Below are experts of layer 3 (counted from 0) of a mixture-of-experts language model. Rows are named router (the router's row for the expert), gate (a neuron's input weights, with its number), up (a neuron's input weights, with its number), down (a neuron's output weights, with its number) and show model dimensions 0-191. Each number is 500 + 25 x the weight over its row's rms, rounded and kept within 0 to 999. Numbers have three digits each.
Before each expert's rows: "gets" lists some tokens that make up at least twice as much of what it gets as of all text. This comes from a sample of Wikipedia text that the model never trained on. Tokens count by the router's weight.

# expert 30
gets: " the", " of the", " The", " in the", ", the", "The"
router:460483523502507550462497515519543491524530535511486484529475528512513529532559475520511504501537501479490508489506515524478463468541486517504464501503504508491485495489472540477526494501435499504487497509532462481545496454521501467513508492485517529531479498482459462453503530474511465503469503522520494503499505464480513536501492501509470514452466501510482527507487480518519518468504492515525466536520533464500539485519485533499512466459544488528495505498549536459448532513510516540510481499556453499523484464518475540482498502509512515517508498515531534457525460485464473512
gate2:522504480502495465516491474475493465516446493496459525560481485443536504506483489443504499480500515524478554537448520468470490474496484517515486472521474448531490503509509505472477486497527508473533502562524526483507491506538459545539511498489525500468502447475519512511492484437461525461525506510528499452475492545504493488513548517501482508506534497486516509477461523499488471518507503491488537510510507516546507495518514492479536560479497489522480494464541515496506524497452484500486521487524490481507489472511485474505485528459520539510538485516501503499511492466487477459
up2:514512528467534507528528505489478491509469469511478516488500508501520477530530467499460539467491510485462526472534450541529470471459477501511509514482468476513474496469482540471470509457470489492467513524485485473524513493495452510483476498472510540502479503471521521487540539498490475509520534510525527528488474498450473466515538476546492498495478534524494506498531506500480473543494523495502459497547504481486552516543501499498528447458516537509483475562479538501468480494497469503486447510491502496517541466484481505516483530523514513467539460528507506486503484495482501544
down2:514490490537462484478499485494524505501501453464484513539486473441499494455470490476503497542495463457502519510487502482479511445504481510503508496499523496561472501491502477539502486511536488475501476474513559516458500466540480480508503536540503503451469491513482554536509484521499492508537458479510497443480532522482491509465473462467502489543527467492522519486471510484496494493530468502485552520473493529535509515470481471478501533476500496528478497492500518472520508487512486469525539544511502502530526553460502515472466516458536513517486553512527506508492517494526535499
gate3:468457502472513500453492519488511501526526505499510500490513541498447511493516497448531517483518531491516456480510506499500525559491493512518513507498502501513513480519505502528489529481521529504501539518496507519477490537533510533484498508508490515481510510555486509509474498526524461479524500524530481476475491514437493431502496471490494492487484483466514492493508459492495502488488529522503501468471550483460508521513495542452473556483451498485551512486528491511494464473504543491529541466516517471522489481522527515508506521432510521444524520506495504471497517427544454525
up3:553537497524514521558482524520488479464495511536542519509489476524540489496462534537460517493494484478465530501455545498487512460519524505505480537522479504491462525461525499494469495501457484476480482491517485460534526482479486487506512486485527500521528475489540543508484492481442506517475485508422488500526490486509477541479449550525487488508530496486473503529469553528483494509505513484485514498519445447483478462510485547514490474524527503532485472477490500504531466519494509507471490523483496547518500494487482537528496470460492488513491506522533504527503498511472484517
down3:480461522514445505521502496500508498478473500489529500514433532494516498528478498516485498528480490505520531539469484490451502452489511489498499485508525496521560513542474501552523504562491488473493496532523543540501525501496525450498480526498485497501532443509504497503485492522524518492494487486498500505500506493499518511498467521487521478538561511502503477523495481503485487476501489441534524521536429561534490510517499537537495495535531457498496523474497504498511511490473454478522506511513489496459500555513533516497549521488523504490479468497478525474512505504482494420
gate4:492477492517467506490500504502489507488533500503515538539490519495474538502530510484482504499545521513509536511507516496442497515539501533525513476537488477467485522516476497495499500507537495524506521517499534486496496463541532499492485525525523452499492501500453494513529483543496485488505485491523455446519525513543533502522528466485451462506560518489511512499461491516496519520532523525484507510510501486485517476502511504496496525526511492414483507455517463429474536461469488467500498525517514547535499528512523486495552479490506512542508530566506499480466506482488481443
up4:531530499503543518481502538526491504517472510532473468470504512489458480507449533496490516458502503457530513483489504499556497504485487463517482557477484515518488474498516530527513497516500514465490509503515453524501498552443498507519540486494503511500466497470520534498512546465504482492508494492494498534534494521451464503499484493512560534515463501473458513524520482504498505523495489486518515471484488509505534532477484466529479484497492482537508474515460504530514469517529505553508517467516467458446484483515444555509456506519501493461487511447469517529530482499467474514
down4:516470484495521481490487497501475507518485519519521535497541491488494531502508485503529485542477520459523541500499537539504474482541515489494459495490457484502552489527526524487487501517509559447500493479496463498516490534547480482471505548533492472511477477498498502536527534528485473524468492480503479507460496515531427494523489534492510485542509499480495523525455467539460539484508537547519514506517508464521518474521490504483484526507459481506483510517453500533516524493519532505474581439542481504509482517482483493490515544533503454496497517497488499502499482496529486499

# expert 4
gets: "ate", "ant", "ated", "end", "ent", "ing"
router:464487527501475524461446489537490487501500525475503493488482487522543505532550488506525467535515517512532495499472503513513520485533539522496496490496522525496520472503481493514570506518524511525508527450541455473498517488504557482512545501484482484470533484500487450500536506474513456483507501500509470458511517473503520516511465562503445480498504481510507506503503491499505516458553511535509514532496532484523483553489496487510494470486518467466505507471510483510519543513493530514503522472524465489535484490538543466488485540486527514560513532534497535477485484511516473451
gate3:534504427491502529503505493501494501497495559499482530488493506479479501493496463487531504456473532474511498510482529494498488510499518482534551508479475497539461515511523484522499507515536515527532495457519483494446473519474494478511493479523484511511472520522492468491438476505496457516518502540514458484537541534530509528483470511496475516517538491464470550516518501486559506506522503506511495503514516509511502499531490431509499496466533476532531507537463494495499575479488529473518524525473465510501489472512521482534526527501502459477467483497533476458515524521556490500
up3:462518471524520470481488444447457498497485470506519525503502547509513498495515485471521501476512486501554539497513471541501493521514497491508478501488519476482495489509501477517503509494518502489511523499480474517477455490501484454515489481458521538454527505517485458540510513510466492498525539516540461521506534501543527527489453509479535503532483452528480509493505503486559478517462529481497539476444517510498497486513469463515481547501499500517518503545471475518499499501531510500534520490467517542473513511570507485498471482522545451502537492459495474482532502514502458538
down3:521486506522465485512473523490512549475525483500519499485512521528487557464435496506532479471508544502474520545533495518488495475476512543496497507529484526530540491532491526522468500522501534472512456553482495470512530496489527526516492512446537488535436474512505525526487521484512489508513467516511471464529471454499501433475509498496528519477499498492494524503518500461468457543517508481520479498493454527485533506496476492483501523474479519488525452536466473450475508497482484482517525535511494526504470503482518501500520544498504530479468451492520500509517506462521519524
gate4:549534498501503534530486508488492482480493518539491486475526565469479521533489563512493522522549525513524541487493484508447532466519526528515514494523511471506527454485477483504512508483486507475510467505523490479522524482523511510524509490482529473511455469478491499490491502394491510499516459487486529531466505477495496543539498500490447501497486482492495486523499538486492499503499470519521505497535530475509506506487516490507499490478504506484476455490510531518530519527523532491478550481504528464469485484453507487487514558497521537501531500511490528495506489577475543479
up4:500499525489514504507525481520504539536514491477514512489494494483493488465512477510489484465523502490532473515505508546525500577506503478464504504457483522503471527445499501474506484492512524515477531493503488450450476492471501497535469472478475484508511495515502521486515498524489493495559551524522461484511500534501497470486505479474531526498481520493491475508509497505496490487515499507480519498501447470525501503536502464503530531510456580520557537495515472522479499488495491526533468574486468545527487557542512488537501452523458463493494531500536465523514472506514482505
down4:501476531484468474452483480504514495478483448443459530496495505467469543497480501531524456523532523586490517504529495543500452479490497500480478488452506541520470530507502490565459525508459514479556483485466495523525486544508535499457508494505519510514477507440461463480475505464503484530515523518519517468501499498492530528502504548493481466518494484456488502524480514497486496468516496467494470517486517519497532506495519517514481517553461516499503500481498495505507478477477505473500521515499479534520475491519527487462494495495569490522485522487516506483507513469515475518
gate5:481522500476495453502469491490493482497446517505530544507504489497499487512509484509498519534498505466477510459453496490521530447470509518496533479533465546460522525507464494550499481508463562446496492544472500504514498499467531486511506488524483534496444501506509516498456463513482493462516493495485478541470470490470493513496510508560491517525513497471465499504480507449498456574516500508489501479491535459499480521515493520473509485502457484484482499461514512510481443524523488495455477532536537495486487491482478507522482539483483511548513533506489534487508471501494464516
up5:500498492504475456508504515514454476482532523494527496507513481462519499499498509517512485482506534481495478492489468515491505473490510500479512465531497469471498525469491503494487522536492519446493518564518488489492503556501519507524528506506464544513478519537504507474489475517505465455479545493490502521546493513504466490481479520512465494486532517502560507478547493464486476589533475468512489506514485471549482488495505539443471470513476489461480489532479533474531470485536484475505464507512502504492512525512495498512490499515441524503524473568497519454509475497511458545
down5:556592516558534475519504511484515518478507479505499493517526510475489502481534514522502508493510500547509505473511482472521487463524494528541522485530519456487484464521502497518531476472549498536494506493492489497510473492469504477489548449498509510487472458511460528486549489519502474483514475505480497509489534486484493502529487486459494491534527472543509517463499499477548507555484533478530504456458502502509500512503469492517527473499541523462496514531522529499497479503507545504468465495519493509516535496540519498525544526531533455529484524528507514481485475468450499494

# expert 38
gets: " re", "ar", " | ", "av", "is", " ret"
router:459499466470486486471500498473502537520511471509484555541524526499505499490489491482477483487534474496509502525455495500497516465529477515485491500530516559497504493513445532523517509533484530472512489528480507499489491496488489465510497465486489483534529475527479502482482502476457528505510519481522515484469485534534513549474508540547480477511496487512495489487456505468485487475508520501518537512501545469497489512464479518494491533501526488483506500473551500529549506462527499491476510506511485494455485466511471555461457532464531536511478530515425527489473487495562465548
gate2:500506526474487482526527515483482547474475500481529486461512533490494542523510496517497497502511468503523495508531487480515521500498459494501508561504463499508496502466491521498518507491525524503512495536512471496490475471502474485481460467465468538512523527522471501487540476464480453509455456526461496470529521459517552489546477459474522554506513533536520467532478456446526491457493488473528533481508500522477526480451504489570504470512514505503492518515545498500489525500482461514522507554503496495504480476509479455521512506490505479456460518477493525500511499516458471506
up2:522499445526499508505511506499499512509515514520504439521472457496526466506431493449520512469518472535445536496479521517494487505523536510487490462498545482466479532487563515521453505516485471532523482486512510521534538520509507515494514527523542456506461502536492505520511511549520534497506525445489506522516491510504475478462531539519517472497507525494482540488496516534504506495488516515469482473510495512476491495524477486490506503485498529529463496497447498476475488491501480495501464516493502454499444486508462509484511483456513486468515501492510472563471491440544511504
down2:469496551506454550464503500515512516506494535529480492540505500486508527498495529475461467509484549533476506469501535558522478496516515545507476501495486512534501507481512536486553570487495517495457511464495486494535497519542494494507484531497502512464473518511553525500481492512509470463506526522514497514536461523511485487504536512511501529479513469512516499524516445492538495494482500512507486478495499510534461544503459571453513512475492505510497557505494521474453535489489508496521545512483494555462498517520516518484499508492480518475512470533479521487500465517480530538
gate3:476455495480485517514535484520518522473538484497492518511506511503511531488480482487475522537498573526476532512451524478459484504488472480519486512469510503479472485494476515491513502552528493482450489491510447467495461499479499490479501530512507488521487567498495492545487528504561492467488535493488430452499505481514494495487529486473446470456499483496543495503535477509497506503516498487490532506490508511548522512502518554534485496487505520512487493537479518487510521497491515492445560501505431474515493466495508529548486504530481464485477515499514484492504478506517476451
up3:492553531504505553497505548462511517533459500438508499479513535484478510531486549481528496466538511466524504492539489527501509521529534473492500533547513498520524498486505507512516543469436538500533473524487513574539489463500501513537454469524543488481529483471512507482486496484489514551480467510519510513504525511502514499504517510482511554517454491451517489491478514491512515495503492453532474507505495510477523467476496458477503454505494479479529494509516482507509498506480497476513500492529520537478460503496486485473496534475533507463502515502487522458542536515495542513
down3:472520513539499480499458476496506450486499509517474514524492496549491522475532491493475444517531493520487520515525461505498481478492474522455547463501497508512497467496488499529477454482491467421492545496469495472502501500530456489502516477496469486509539549508494512499501526505508505483488494521467534470466540512460491511504471532490488488473487482490515525457478507551469535496492516524536512491486506475507525462504491498548465485513511487482499494492485483530489478527495485498508516474474537549530494527464503552464517524571556527542520509543519489498521505487512473517
gate4:485476511486528491493540484472507496489459528528516462532521517508462551488559492450482507491469475525486489513502484543507510458556522522460447461496514535556482474499480522489518501487571522491528460500510491513525460506514518476542495515508533479495510531507511491482519490499535534506535490494505482513483515503525495483497532483543513479482476521453446525496529484483545495463511465530510523516480501483551470552493477486474482488463486475469527504501493505540498518533512509523521511500500509469491487497530482491548502484486508486520485520513493512506547472528444498526
up4:514441484534510492518524486498546499489459481528464497490472471493496443525471472480516497500516471510509529458469503506514451479526489494508479514529563490502507500500509465488486466469480504486475504526496534494524541499486514512518483520549459497513503500515492468484483470535542517470505508511512508469475449474482464460451523518504457463541536471519484517494517476517437511508495493510522539504479500531473459485533527519502494531486453462466486493501485472520535508466525476505492517480490467518480478534495502517455484501475486517519483481438501482478523524532547516510
down4:500477511484506490560503535484532460515466489509505471486486509484520487490499450513518512515507516495496527480504484521510521515527475532510491491489507491467577549515506510472530509499511566495508536539441509459481531491484506469512483476514510527474493538526472514509485509485504484472502523506482507507480488440489505489481478509502519513505546488541487491499546494486496518494494452504507529487512487518576506507526493465524478472495486430503542483474507518522512470514535508486452492470508513520459504506487522496491542512511586478497513473480501557475498477532477464495

# expert 29
gets: "\n", "\n\n", "-", "|", "- Pro", " ="
router:483480516495488504494509505508541450515496522507506516533484519472513513520512516491547496516497492481508491482457560494484482486513467509501499492500512510493479499496475514538512512528454496481528504521515490518511474475557551492540540504463506496499543496524446478500477517493484519514507475474522478483480485521493546511518510555509461486465491515457510483510498494493540497482514520513497535549495552447509519515468471516494484534494538487506513533468532477483472535503496497521489568478533442499523450481490499530490497505452515499522525555547500549484498455523482451504
gate2:503515451466489552490483538499490481525534460494479476488574527476486502533506498517490528465509482495487485531450466471492508519530510489466518497507487517506520495496502531503487533501516500465472489510482545451480558507493493520522572461534519518523507477499536511463487501527525485502495500503495521502499486537530446487497512485494513519550492535504517528463504504501463474526504475483528487519505484510522518568490469489486542484455489511477479512466537496492523523479519461508542472473521471527502483490516483514499534475475484491465446513502548472502479487478479526535
up2:528516447484478547493489534515528489499518479509526477491548536471495499502485494528489508476513469496496498543476476474477505511508499477484504521505439476525519494527485489485500495521508480449483482520456536452512553515523479512514569466519509490480468473511546514472506510473502513542494478460480493511491467522469472489506512477492493522537483542473469500435507494499486487539494478465532491509476510523505521526501469491497522494470475496452463513427530492498516461502507447511513476500504486502502483515500481483479513454472489475456446491516528469500478473487460528521
down2:541539481530468515504453473515498529492487482448497529483504537500525494529493472459485515508501511498516542487506480511490516478487453488554479494504505471539526493491486461498509506482508573505540506508503487529523501538527481553466528537497506509478494506490514474540502502531491519464504487492496488505542491498476500484492512447508502530523514457470528511490516505522505522529530441468445466480520484520483512489462527442496443532527488493523514488509485439495533507509495513533497533499516524535523511491491485484520496507524444492499542536497502524499534525508489445531
gate3:487514525480530472519499499502459510528530479449554503489508544476512508477494474437494510528485507489479475495509495511501488537517512518519533466493506522494519515500495506515514533497472561503505493546506467505484500469502461561511491523511502520520524487466486448500508543490499496515523461471525504522517480498453495510519491505525562468543525516496483503549491494465481458496557490537493465492479515472503498534508499535543480510485505550493469467496496462516526506522492471440495491473524475540529472509519530512519508543510457515512551483505523509518482480497511452469
up3:514512531519479473496508506505492481500499497495529469508479531489480483515483500503550511544498495480474513518520494499505507576514463510476521479496458566489521536488507512489481504497425499482513549541518467538516517466516505478507490527533495474462504493473480514484511492445504511471536508487493521455499473492507476501505516550518519497488483529459486541565509501497452478459518514492495509460513503549485546489502475467506481505489456548518479507475482482496524460491497501457499472490554512522508485489492497521526513490485479487496522460498495467424488493543505467481
down3:491499463551479541485472433515501518495509511515506519502473513454522523508501522533475536516518492525506506543510494505542480521439455534478504522520520502535510517506499492442532470515516522504494515473517506484534526547503499508512559487491486513483507453525510505535531507516447475472492480481462499480505521537525517509487520514498465537519555501522499531557482499510538488527505501513457494489520522496477512491508525486547516534460496474474502459515500497513491502497482498538470502504511485493512530521547548491487478503539526446519452504512537494454488483511514519534
gate4:495489532508539480470491498483494479527510457496499531549529500471535522487515490479490458464540478553483551560503505464486470466534546513440512467511532474509516485521488519492558500537486478502478513548551528540479504514534508474511511475512519488534485477501495522475517483466474484506537539513495494502518522486457510528495462509516497506513546498524505500500443487530485487491546492501534506513464512506494526487485482513497488516473471482460492484513518486491477493431519516499511489506518493525462469492515469470511497501493510496514488523485515489530518553508554491443
up4:510508480521486504482529497494453472491461507461528458514508466461503500511530512529479506426533461547507476525516520470493484527460526474444526507499545502539488482487495476504472496507505503527487516522531500521477501549504481512530528493501498511559480520510504508471484532543523498507552507483473503496544478514510528490536428545507510528496528511488513476541481464501541516506513528490502524471499504510483532492503511495488470477504486483480532497474492527513506478509496479478524468467486529534478511484470505512507507496554496458542533559513513524482472483529527547475
down4:480525528520523488519482498500520510474519492498474525489494454481506477510507535493451510443480473457502500494493483531543499482465516521468531495458506536478530512469467517528502477498500520508492466488478493502504476483495485525485486446504535536513487526518505477455488509518500542505536497468506532499511487524482492459491508514499504460515500542519450485498511494499492489540523456457535497555481466448460456482480445482499506505517504494502478477554490554489532467464478480500537473482514500481479512535461515472472491505508462469484477452477514497537519497513508516561

# expert 19
gets: "ent", "ile", "ric", "se", "ed", "ess"
router:527459511549506486509468481478512546528494491515471503534538508527477482485496489498503515475504480501467499516477531447495520474539495512530519486549558501492519506472500558515492507516527487478535488470558489527513491482551510505507539505484515471526491506506471468477522527461550533493515491505507494534512509536543548525507513519507450434492519499510501500509491479518524513471528463507501501482524506503480537483466448508459503487482500507515492506501470469532456557484468466522525522522528479485514492519542488515515508514476484545500482528547499530488490477449486491480
gate2:491492410481505481465477517510489478509497482550500495492486509505489473540518538494528485499507482520505476545501488545524530478497521520519490496518472498514535508522485523485534520541490453511525513484446443502477485527481529451567482503495524494542494469500479511535497523501503490494540536467489483493487524495486528511525514537488455459474471487469514475490458496489518510507498528546488530521544518519555509510485456492543536523540478480492505506489529518498500463514504483550503533480522493507478475506505529531511448505489496480546484512487542516507494500473522467515
up2:480527538467497521480542519525486524488499520467519540518482508500492514502515442485430499521548469526507519471482511485489484521547476497499449508478508514480469485495474456465489500453486494505474501513530503512524505494487503517479522492468504480449517541535486503494462470488476502502464531507516499482512493481488498479459452499536553517524548510560517528491534519497458495477509471494506484494470510474473534522532552523483476511494522500492465503469491512481485540478489527470537481558496481534535507471465503489485546461515502492482530479523485492481479479538467513501
down2:515500485479545497504464500499468430510480496507525494504480486514497538494448463501518490501514498499529533508515543465524489520517492474510486486491517533520525513525464488494519498515460480496512508498523514478513485494500477491441512491535492435506445486502438561494503469555474491498462494558495474502510498503507534502514509494516494512465467476516501519518522497458492529506440494454462474531510519477455522515492481470514503503478529477494519504476483476500469496528478501481490467475495502490519475484524503479431545534489479504533515550474510501458506495433510524501
gate3:493469504516490513484506532488527508508515514520495468482458480517487527549497486468517475493503513493503486521497524521459549532508514486493498477500527503479508454509476493501499483499529501460512519445505519493556542479503549478535552489500530531466500463500538541503479537518508479508494476512469461497492478514508533468511498470513503506464499473480473418465524546528490528476457574506494510549496502490451495520494509490474494563490474492498504491452500486488500501482530465518530478490503496492509464560505486528504510484491505539482515495512438501501509525507501530471
up3:486464510464516492542450486469522465502567475552496495536480521462499507490492498454491480489522453526491514508510519535534478478511464532496481539485514525517514502501508504532490506497481486490499499490502480521524497464503489482553507514492480495518496534525501542507499489442493531535467475493500543496482521466505538520550534524504506455532492521553528469515472488465479488468460466478450516497512488517483494479490431495481487544532474510529481461486500480542468481495472525481456497490517500498486496483521467530494464471510458531498535511487504489505483474489463509523
down3:519542492504538471557506491511505486457519521512512459481517526494495501523483524546491481494501477538526483522511469508516471519530505492471472499499486533504512531503470514537482562515513523501581458530507480486437455464516475497531502498504506534464517494502505475505528535500456475508501521504431473462548525505475504492478535504499483497499473507484502497477508478514509482498486485488542491483498468521467457472498471534459462448454483496502507506526494474521506523510479519523483474497429499496482503543502459470496503482522494531486510518492527499518532540493529478508
gate4:474513536477487523473499516514483544493535519527504514487492484487472496530505478519486506493490556475474480506479524506527453519516550518524523536558475494501476509523523484473537484495493449510537542477466522521489518497490477511543471547526470501482471493499542531479472524511501472569492505492518519484489512532464513518509506554523487451485530475481461515498490487419496501467482506523467484510487501503485516498491451471500486484476468527486536483492530499483508481527525506481500472509530535459482543490512493524492526493475494504509495515543476530466481512527478451541
up4:525501477516491498523492491503511437505478510526468517514526519492521499475462519469517501519526479522536495468501493501473523476512519485516514492491463504555460464506476512499494495507480531508486500537524472492504483491524532458470535452503484537547529521502475489492545494494495518516502495507454486521494449482509485482524507427459514510497507507485537509526476539518507478565500482476527511456483502562444475472529521495517529542470512474500476484536521501537506492499480499506499510454499465544501451540526524508464489528536498480501522460487530482492530503520481544516
down4:525514494531494472497539525488536528494532488506513551533471487501533515500518508485518506477508502504492512496470483538496509502533436472487480506466528459504543459471516488496528491464496491451478475487533491503538534491519512528483523475523485432520495519517502525490509537529536508496496492535501512522506512468514509516560510480528477521519501488502532466459498513462468477498466536505466469525516538492504490507521490521510448509525533467521459516464541499473473506494495494511531548499471530545490511534543515561487499541453516509544493518512498475483518504490511474459

# expert 3
gets: ",", ":", "\n\n", ": ", ";", "+"
router:506512480491491502467466523544522503506501530495525514536527484486479504504470493446538494499492500536495540548463547470480507499526495503490457500552498497509470546505492508511488520574474510491482508528519544504513452510564526490510514508502523521533497484548529446509514503478520515505497526496489495518518495495454494492500481547445460480463518501475531505485487485509500488487529519493493474544497514482567552506487465509520501473491528473502490527469528486489477502505526527472429520469548481508519450512483495511519479542491510515520508526514489505500536490526492479486
gate0:490460529479474527511503513528485532531503532528484529510492523526489502459488510515493524516552474495496518484524522465490475471503500502478530515506486537491507463503473512445481539495481519521505459514506489498473504472510497474525473540449500551524494512558479532453512489502475509527516479489545479508485461452490553529497532529495522498470520519500480482579484488497478487459494493504498534452554500530488500504512494505476505486461518533527446491463549469523509521508528482512500518490520512481483460483498520514507499500495475472526527490533512544497521454488552474496
up0:530455546523516527507491513501512523520504511507495504479516518513501486495515480577462559543534487492481492497531515514498501488504495504490481557540503517461477500486474494483467522473529483507498459535536516485492496523495503453509477460481503527491494525511509539469512525493532528575498494512527499482483473457503537515452514499485543490494490545489488485550489504464491527502509518501503511514534494539535475487536494558517493494500490526530480538526545551526512502510540485557486502476497504479487511507487473473490536467544499463537511490512511516506488463456527508498
down0:451467527486512496568512462485518485489501510541508487500481487501485508511490493503493516469486518537471499528532472528504456503471517499472541548527523487474473484506492505514463523450490528520431491548468484468475513505492470474497492511493468521494454484541481495470489498473520497501501502526506533454532493448516524515471505539502507525480500513479515510420541538482530461493498491456540461446510514476510492451498539522500498474493525520494490499474513518539527503475490506512474491501476473494474507494499522481504524482514543499493524446535479493460540491507505490498
gate1:502500511498473512483515520507500498475517492477502532502487515448464513478449546505494479507509531518550510486527509488482522491508479531480516497507519523478486523504492503498511503540456466462479502498534468449511508506512527487497486471507519482477456481435494529509484473490521491494505523489480497495587493503521491514444542503517508493475490550503448545538528510509472472518520524489484491514468498536531512496478493461478454446472486464463488542500506465504528520488471495491494537489467521523533479491513478521498541497530469479518537483535515485520473549487467490448
up1:535528531486488510469470517499550457465535474461496527499476475516473507509473507516514522474492531538533505506461512461471511468494502504483511489510549506488512556505499484504534512525480514488484519540531505439498507518524452508479503512505483499493456498444506502494481486478548479536527565525471523516541516524477494486490563499510492445468529526510509532500503501487506496500538490492475485531504504508510517508501495443512512474513460458479449534528496511485476551528496503479468496514506492463519503480493501501534510480525435493501527494495480508521486533469519465466
down1:494540468477481530528474494504515508438535493521469459467491506468466483517477467459496534509482503507530501516475481462460497513502526491528481539518532475519519515481451490517518500489480496517539507515517521518546513525483450541492493504484514536512486495478489494518493490543477506510524498499558560527509477497508509501544528507450489523469488561502499482502504457526482495463521492521541502519501490457566461532533505518509504482492508520498473532487489488476502492525515503451483492492537470481509448524513521511529516532468457476486493492517522501533450455522515505492
gate2:489502495528484505494472458484470491463482501495486537531510449451474476470534491519487467478527481498535527477503497476490489530492533529493490510530520496492526506558520545529485536517485454496522428532534522500503481558489492477535505477523544450504479478508496530491537518494497528533466496483539462508489560479480535516468498465496478533516506516482484508548472520524489480479470483503483543523483496516517491532522501513479514533495499496474559473465518504540526521503504506507483529517565481508538527485511510486482527506505489521510499511471486476443488510491493497519
up2:512502487439487482481508461510511475511538490471473460455516543549510491476488514524544487501469507511468467538510498519506557477501493481522493499476477530480494499513524518501505497501562534521484539481511484481547487510508522528473454479475504520487515499505485499513501522475505477510506462552481500490522470504483489478532494554533494493520534448471458477460498435511534479488526555474500504506489488486493491446496481558514515504494519513499498499510482506475486520542488555505509490522441493472490483473523465506496456516497504447475493492507514524502518495540507494544
down2:508433513440514492528534540509492470522468484489513509511476467480523490455508479544574535501541466493493469525490508517485562476492474514516517484530462518493505503493450508499545476474488543486503490516472517499482481500491520510474501487490487502535429504506524552478507472501502446513501490504516501506519520535480490459498495508480479467513483499501540507479485489481542472497483467533515539538488484503520539449521474479499508520509486494483458538509485509525475461482500478444537500507485482484497542510498543513481478502495495510477498489531480521529511516548504541490

# expert 18
gets: "un", "re", " Me", "in", "e", "W"
router:478510503500449544473464549536483479522514460492497478480454519521509540510504472497525524483566530478529501512493530505479515507526518543520468479468518531471515525511503521495506494530475505495530498482527495510500486472547541554550515505472513534484529453552500511487516503479527505525533501505554501528486536552487520527496485540500486526535552498456484519489488507491502501472498529504525530505467512491510510522467494492467522502505527498489498542469515509488505494533502508506462517485514483538527469523509504547457498505446502528521528540527523499470544517535486501513
gate2:468509502482478512509457481516471532476522486511532492537499580491488499493490474509508535500509529521510516469527544518514503526506480489530471486497508474470473465560502508501491465484495483478501491540509487508514483449532494526494492488503485513469527492493510518508485495486502504513497469516537528505479506490517509495544483530549465530474503518538535444499492495505485534471501502492430509547492514494514471511478530530536538533459505520519492460477489485488458520472575490538497467478520507493473505537532519492481521495505523505538474495546432495496474494495469522452
up2:499529500503481531473564499487528505441488499474514504495488525522487487493503509500476486522508477481496536473476459440482541434497451493494483491516470513512509517486509485512503524515508507516501484495489473493510503551486483482525499472484523503515483494489476503489541501469487521571492511496473485456490484549513481487492521482425517479491500479446463553517480459506448478499522446526504517475511469524468532463534492544512479492521485515475515509482519504477518481475466516467506496531478503565508500478461428527497497490523501512468481498523487477487494500491492470484
down2:512504515512514513463494471516499505481525514497468479485506515506467551541475483537501456495507473517474504479472523526474494467503485503517521501531557520482514568519524522519483471494503521447501499480487518477532535508487535500512496509496514545522463501516506500506535541454535485539520499482522456486500523510469475510477505479495528465489540534516483500483505481513463516534494479465487507487497476466484492529570511517543522455552500520523491525492487483528490518507465495509459463502507436472505496495516502521505475492536479476442511498489458554521486456489535516528
gate3:447498495456496435483507465464494512491551499536519512528509472522461510506544542556463483508487490511468489464502480446509503498553515511499497511499513503467493441511506491534515526480497529493488526491488525513484463488464482495503486539521459484510542498479494460517512541477481478470536470506533488500501520484507484473505476451500480491471485491492491480498445521508500511432497468491474503515514523468509544516502510535530503517408532470557490528507501485497519527517491535514503491507498515493501526478516523460471494477498499509499491500489502512532506461498494462530
up3:492480530489494528493492445467476511535492526511483542516510505503487498521490508525464477483535463484474512477488498488464497491494506519507473474485507516450495521518490476516491484476489463528536516552486502489552504516518518496518496531502511494483517484489491463515484481442477500546514498508496467491464514485470476466467462533511464503474506480497476527478467548526499547510519476520441510569458494532489526574479515550516527481446492482511456500493452490495502480493511503512522519475475499502482519497481554516468489467521532529531504507496504507502468481457507515548
down3:498516478541513435474500536507539514500503552551481481488495521490473517493521507534494510501490495541515500497520539468473506507490533532496516471537505540469572454487473458493478515551496485516509491498503497488519524517472495511479476469512465471490513470484504461488487489477512505527507488471473504505502517525503491479519486472487521514505515531445501512501478535464467527463466461501494492508509477492523487532504534483532511556524524519446512538492488493504495478551510542541519487518482533457472476536496441465503484471494494468500517472475562492491487537503473492493
gate4:486490523491488483518436489506534517508480499473499470518446550517468477451543485507468477514508550506501491514481497454513518474506504518488485462526499511514529504508499523531540516515534521476466525456488498506525508476464452516471513506481462525538508476451516489483480571477505519521526510475498501485543495508485488503507492537519529449552472486476504495516466479458487481521466521527538499446490541487532522510530493509524506514505508539461494492514524519490501492509511503492501464525527498506476452473513487526482516513432511502494527512531493460517496480474472469461
up4:461481536527484466455493451528502493522467485513540485478495568531528528469537465466482462565487467502482494530498491509533515516519474506515487475513489484535508498498541493521538529501548504537503504482494519463488490522470479508493498501445519492500529502482520477504534545488523510487486489498479507483499534498483498480484453507471489507535495488481502524490475477451548555514475522517505518512493505522516514508489468546507504471501520541517525524525485518538532525519493523497529496542487470534519472485543455493543505502509495486523496540536492493524489515487472447450
down4:543507525501510479487466501487523519482550493484506479501512510527512499496487463462502490487506506477496473519492472510590510455490502456497525479515457494503473526485482486454474452507530538487462559501508506489518513511477487510496522503516486467522494461487431457527517518513518543459494507502467492526555506526497488461499515497512480509481475500516538477528495498481509467543475489519435475494498539475498505494486541466507513515514476543511472483503521494498508471502502513461501513510525461478503502513466541496479442450539490472446507521500514544477521511495500491517